Below are experts of layer 3 (counted from 0) of a mixture-of-experts language model. Rows are named router (the router's row for the expert), down (a neuron's output weights, with its number) and show model dimensions 128-191. Each number is 200 + 40 x the weight over its row's rms, rounded and kept within 0 to 999.
Before each expert's rows: a language model's description of what the expert responds to; "raises" lists some tokens whose logits its average output raises strongly, later layers aside. This comes from a sample of Wikipedia text that the model never trained on.

# expert 12
Pieces of non-English names and clubs, often accented or in sports tables, such as Diósgyőri, Szegedi, del, der, DF, FW.
raises: ")", "=", " is", "."
router,138,139,128,144,234,192,200,240,130,191,195,118,191,164,247,222,157,273,224,233,279,198,203,122,183,172,227,210,169,155,133,143,179,199,155,208,241,113,209,160,208,261,198,277,185,189,268,181,243,209,198,199,179,179,228,190,163,173,162,147,185,278,171,256
down0,182,221,201,176,131,218,187,187,201,151,242,169,264,172,238,174,205,226,138,223,219,222,201,219,248,156,186,189,267,146,199,220,162,189,227,172,183,193,130,140,135,252,203,164,195,202,192,189,205,190,226,224,174,160,205,176,255,233,257,171,214,201,172,285
down1,183,254,173,260,232,183,216,183,138,213,269,249,156,267,227,196,193,179,250,230,198,188,273,266,216,220,225,140,269,143,224,135,170,157,204,210,178,176,193,182,191,177,215,85,180,202,212,169,193,185,165,145,246,265,168,240,197,107,311,232,118,196,195,191
down2,203,175,195,229,202,197,253,239,186,195,253,248,197,167,201,214,194,182,216,202,221,206,256,174,156,140,162,193,137,335,188,164,258,199,175,204,247,162,272,173,229,229,133,205,183,210,265,166,198,179,198,197,153,242,210,227,210,155,117,201,180,252,198,231
down3,122,173,129,257,170,241,246,133,231,129,224,174,202,176,312,212,171,266,183,234,134,205,184,180,222,230,168,158,181,197,195,145,150,234,199,243,149,207,148,199,204,173,225,193,246,179,81,189,257,244,234,273,272,162,245,216,189,203,228,216,242,196,174,152
down4,227,188,140,266,190,242,235,206,196,131,250,195,241,200,191,215,163,214,229,144,275,208,136,126,207,112,205,163,160,187,245,158,170,234,176,226,203,211,206,255,196,163,278,219,119,206,221,275,184,207,232,187,205,160,213,256,312,205,183,174,187,187,273,205
down5,243,216,228,144,263,197,180,141,203,213,292,176,256,175,195,291,211,226,135,141,229,198,168,138,218,224,216,191,217,230,102,159,175,192,217,177,271,155,206,198,193,210,264,220,181,266,175,188,204,184,214,182,247,212,293,204,182,151,275,199,204,189,213,255
down6,219,147,212,150,231,230,291,197,166,138,224,203,184,174,147,196,190,217,205,174,115,270,167,315,203,201,153,184,236,154,289,247,243,200,148,252,200,193,250,304,183,215,221,194,205,221,168,265,210,136,226,171,155,159,197,226,220,207,113,169,203,228,139,233
down7,211,301,178,208,146,127,194,156,211,184,209,199,184,181,193,160,169,233,219,264,196,180,215,214,133,171,148,186,199,246,202,236,257,140,173,203,197,226,206,117,175,233,160,187,219,221,201,333,218,140,136,173,233,200,178,279,198,166,172,212,251,169,163,257
down8,182,239,167,180,206,173,222,234,209,149,180,191,156,172,219,125,228,168,266,189,185,216,155,239,148,146,263,195,176,246,138,192,216,230,224,208,212,216,217,190,242,245,230,190,217,215,286,239,251,220,203,163,228,204,121,82,239,158,134,153,155,166,159,217
down9,151,219,185,189,229,143,203,161,232,261,158,252,201,208,303,176,177,209,219,233,189,259,189,208,132,215,164,154,191,217,234,243,197,227,241,216,208,245,178,235,173,189,188,190,265,267,211,278,236,222,203,260,259,170,171,254,261,165,149,167,222,230,137,169
down10,205,133,248,159,197,225,180,180,215,248,207,180,212,182,266,215,216,217,158,141,253,183,188,221,174,173,171,159,184,161,177,173,190,231,254,307,214,213,139,98,143,226,217,174,259,208,185,173,188,235,225,234,221,181,197,236,167,188,219,157,231,266,127,253

# expert 8
Common nouns after the or a, often before of or in, such as life, family, work, station, squad, camp, tournament.
raises: ".", "\n", ";", ","
router,187,255,203,208,229,221,99,211,272,224,183,195,216,221,162,166,202,157,303,215,222,151,144,250,258,219,205,180,221,236,202,227,200,211,195,80,257,165,181,232,219,203,148,213,334,165,225,206,168,176,182,224,227,206,136,164,204,188,182,197,235,140,196,221
down0,199,231,218,137,222,174,211,208,221,211,172,177,163,211,160,188,262,170,253,195,133,177,169,228,281,209,231,156,166,172,192,222,198,200,154,235,170,184,201,164,146,224,192,221,180,164,187,155,253,176,145,163,233,61,162,192,250,166,244,201,240,197,212,223
down1,213,275,168,212,232,135,184,148,209,152,201,178,226,181,183,215,188,218,181,220,209,136,234,198,169,219,256,236,288,240,139,233,167,202,198,173,218,171,141,140,177,206,184,171,228,242,205,196,210,145,187,144,267,266,235,267,179,182,199,134,197,267,90,162
down2,168,165,97,235,129,165,222,204,180,251,155,165,176,135,185,172,173,204,229,178,208,226,133,182,286,202,143,172,225,224,164,204,108,177,177,175,218,258,165,200,249,181,268,202,208,149,138,220,242,215,178,169,188,177,174,145,196,252,234,203,172,181,188,253
down3,235,217,249,216,161,207,291,164,196,232,250,240,214,248,185,180,118,266,178,272,233,102,233,168,211,145,165,257,238,218,261,245,197,187,222,206,163,221,200,169,153,169,196,176,180,303,205,190,191,186,241,218,250,217,222,204,232,220,231,191,229,188,219,211
down4,216,240,160,220,208,259,266,270,197,208,204,177,210,281,110,200,160,183,227,194,138,264,182,175,194,229,155,173,164,199,250,196,169,239,260,243,115,276,197,174,221,192,184,194,184,116,156,252,219,183,211,226,194,220,184,130,187,297,150,186,208,153,101,190
down5,169,135,175,181,215,149,182,172,182,259,137,229,165,202,147,224,206,180,208,202,197,209,230,163,165,197,187,116,165,155,207,226,224,249,210,201,165,225,223,215,234,146,219,219,141,220,25,206,206,174,195,211,221,151,215,244,253,219,219,240,180,200,229,178
down6,246,190,171,203,197,196,158,276,276,148,267,216,251,247,271,237,166,184,276,237,177,214,243,165,192,133,247,140,187,191,207,171,188,245,157,240,195,204,185,265,246,231,195,269,203,180,242,195,189,203,184,225,231,156,146,276,193,202,141,199,203,180,144,174
down7,196,221,237,193,289,242,192,150,147,129,162,195,183,192,235,182,168,226,224,179,164,218,192,241,185,248,247,122,211,209,269,276,218,210,238,224,196,239,217,187,242,180,148,181,190,221,273,269,206,218,165,186,211,223,148,206,165,111,233,180,216,209,209,269
down8,181,167,198,196,197,226,126,128,190,201,208,208,238,159,269,188,188,210,222,235,242,211,201,180,200,219,187,124,239,175,224,98,190,201,202,212,187,244,226,157,175,241,203,230,285,203,183,176,208,247,98,178,212,114,103,225,221,204,264,216,261,221,241,191
down9,190,168,146,56,251,168,225,229,199,237,160,169,244,173,266,173,182,244,230,128,175,223,172,210,259,218,176,209,319,251,215,233,199,162,212,260,175,187,211,250,221,185,232,186,175,233,226,175,232,172,177,274,173,236,175,205,190,235,227,146,282,121,175,165
down10,218,146,179,167,238,246,308,217,193,214,249,226,157,228,240,243,180,215,264,319,248,141,202,182,205,210,274,126,198,194,205,135,165,205,145,282,187,156,224,203,214,167,223,188,183,222,311,198,238,222,218,196,162,241,208,258,208,175,223,172,202,207,223,192

# expert 15
The suffix -ing (Weightlifting, Evening, role-playing), the verbs was, were and are, and the middles of names and species epithets.
raises: "t", "\n\n", ".g", "ks", "et"
router,237,215,249,222,177,145,239,194,133,176,208,232,171,216,232,223,233,183,143,187,129,222,227,221,190,224,213,197,203,178,215,266,219,218,234,239,105,334,183,162,173,100,223,140,154,213,142,237,207,160,195,191,193,199,235,191,271,221,224,238,180,203,185,151
down0,183,221,203,220,209,262,132,245,178,116,143,133,219,262,168,165,178,222,220,190,239,108,157,303,248,193,213,204,184,311,273,249,169,171,210,230,147,245,226,188,244,237,154,155,174,181,238,176,151,183,88,285,264,140,249,223,204,190,162,208,127,225,234,194
down1,168,189,224,187,196,206,238,199,230,246,183,152,232,234,198,271,246,219,221,247,237,223,225,236,211,240,147,187,186,203,229,193,171,187,166,235,175,162,229,227,171,279,243,202,153,196,169,185,252,169,261,248,135,226,193,207,231,199,222,151,192,110,253,185
down2,240,242,187,179,204,178,186,264,223,194,182,169,198,167,165,163,285,184,238,204,216,252,154,188,196,137,221,146,144,189,177,188,233,228,268,175,159,169,185,224,163,272,268,180,254,135,198,254,126,203,135,188,244,208,157,179,132,227,173,159,194,134,194,194
down3,221,183,207,224,241,291,205,123,145,228,223,170,179,194,154,238,211,202,208,168,266,178,175,188,215,187,199,194,260,206,218,278,161,183,189,158,242,210,189,204,188,152,121,167,182,184,190,148,266,248,229,180,117,207,129,195,192,214,188,173,105,238,254,111
down4,183,222,254,179,213,122,248,283,211,204,134,243,200,175,170,253,179,194,211,143,258,295,250,188,109,212,158,228,165,219,203,219,272,142,207,180,167,231,207,216,170,182,143,197,245,252,184,191,187,183,220,140,220,225,229,224,138,194,204,167,302,215,209,194
down5,191,120,153,266,264,112,166,240,192,186,188,247,259,198,249,205,209,178,167,211,184,167,226,173,134,224,142,256,184,313,163,253,166,180,149,211,241,197,185,158,209,179,241,217,210,184,181,274,232,192,200,154,262,203,172,266,153,171,275,167,175,229,237,131
down6,224,180,146,313,226,251,218,277,205,155,279,141,274,200,179,154,243,112,152,281,141,165,234,259,189,184,195,151,169,141,263,149,174,178,151,153,141,150,276,269,220,166,168,288,184,242,158,238,193,142,207,253,228,189,213,142,262,208,236,212,171,176,234,190
down7,224,141,199,205,129,290,205,239,179,181,196,218,307,213,159,191,152,172,172,176,174,201,259,117,174,205,184,188,290,278,152,198,220,241,265,239,163,226,174,104,276,183,267,230,213,198,193,169,247,233,231,181,182,247,252,253,231,156,191,119,233,214,149,234
down8,154,205,191,106,262,197,165,205,259,228,235,171,173,216,235,146,182,251,191,262,243,177,207,94,207,205,261,246,180,165,151,182,191,196,151,251,241,148,225,178,143,192,127,222,183,211,203,138,226,193,191,164,168,182,166,274,194,175,254,251,239,249,239,159
down9,276,212,251,127,197,212,258,206,159,242,130,254,182,249,215,278,298,154,154,235,107,246,177,194,223,172,202,148,213,230,204,296,284,194,196,235,224,187,211,187,173,216,232,153,273,228,160,186,149,203,186,254,168,174,111,188,216,129,126,193,194,209,185,223
down10,189,210,169,270,204,190,205,238,195,230,224,247,207,241,171,317,194,153,227,167,193,168,140,88,289,244,212,197,160,321,170,216,166,150,269,225,224,128,225,143,204,182,216,220,170,161,254,196,215,225,186,167,221,233,250,149,265,156,209,142,137,244,153,217

# expert 9
Prepositions like in, with, for and by after verbs in narrative sentences, plus capital initials that open name pieces (D, B, W).
raises: "amp", "ward", ","
router,235,212,251,222,180,151,238,187,135,176,210,233,173,216,239,223,232,177,140,182,129,228,228,219,185,221,209,194,208,175,214,264,217,216,240,240,104,331,187,168,170,102,225,137,152,217,141,233,206,164,192,185,199,200,239,196,275,217,229,228,179,209,186,142
down0,200,173,244,180,128,216,208,147,205,209,216,249,252,249,169,264,197,271,210,188,190,229,269,164,223,177,275,147,239,191,228,247,206,185,204,219,214,168,275,235,193,216,270,200,215,153,138,155,277,220,121,207,149,192,206,267,162,220,195,177,109,188,134,204
down1,238,136,263,201,221,185,163,163,158,221,208,160,194,269,127,156,227,165,162,184,204,171,161,185,189,227,177,243,126,200,190,220,260,193,154,165,154,254,167,173,204,255,203,183,208,178,221,98,213,240,122,134,159,153,217,210,218,196,141,246,250,226,213,184
down2,184,191,263,250,259,180,146,122,172,266,215,173,199,209,152,170,162,135,215,191,239,148,203,253,279,189,168,226,216,240,211,197,163,181,172,222,208,226,166,171,162,139,119,154,150,243,213,181,196,242,227,259,244,220,209,172,218,258,243,181,219,142,216,188
down3,224,243,289,241,234,213,184,152,156,217,220,266,240,272,198,235,204,222,218,224,192,202,228,230,192,193,176,130,136,212,165,200,144,167,247,158,182,174,181,182,216,166,221,151,189,192,173,219,234,156,174,250,192,192,188,141,261,197,202,230,184,203,187,226
down4,97,200,228,198,191,162,195,174,279,205,175,175,250,195,219,149,166,175,196,201,190,152,232,211,196,170,204,166,171,219,175,163,190,197,138,176,198,252,283,201,167,210,222,221,207,217,242,257,221,263,251,226,193,214,243,217,195,289,203,111,165,193,245,241
down5,143,235,210,257,190,237,171,203,203,209,176,204,172,233,141,230,168,229,217,210,140,256,235,213,255,239,213,210,162,223,207,180,223,198,214,271,240,215,187,216,169,168,211,210,231,199,241,172,226,208,205,218,161,156,190,235,154,166,257,202,191,217,231,187
down6,214,163,228,122,222,233,140,190,239,189,277,140,158,122,213,192,211,154,208,174,221,107,229,238,117,215,261,225,189,197,225,176,246,256,204,161,204,130,139,138,182,178,251,118,234,213,205,249,86,210,201,228,168,214,269,147,143,148,194,212,156,244,167,231
down7,242,181,187,259,173,203,230,170,215,259,197,212,186,176,236,254,270,186,174,182,216,139,269,307,156,117,229,155,303,161,189,195,158,286,184,249,175,208,183,204,204,208,171,173,204,191,168,194,186,176,243,198,211,156,288,208,235,227,215,212,117,237,182,234
down8,226,192,235,253,269,212,233,236,243,138,195,227,211,194,223,240,125,181,271,128,172,212,217,111,154,131,137,160,165,162,92,222,159,229,255,245,207,175,157,144,161,144,143,195,198,230,210,213,169,196,254,221,148,208,137,194,237,181,215,164,234,183,165,259
down9,225,230,189,162,180,197,280,204,216,142,196,224,165,188,182,249,167,150,144,215,249,278,253,228,277,148,262,238,204,156,210,136,161,249,282,188,234,197,200,193,258,191,215,226,205,241,249,233,136,189,215,252,161,167,233,158,210,160,228,244,196,212,168,241
down10,227,258,209,231,248,186,164,210,195,184,228,235,117,193,161,158,221,212,185,225,161,206,147,201,233,240,212,194,200,296,221,205,253,168,221,150,179,240,249,205,175,250,206,197,255,204,119,156,293,188,221,213,201,205,135,182,216,166,174,182,135,183,214,178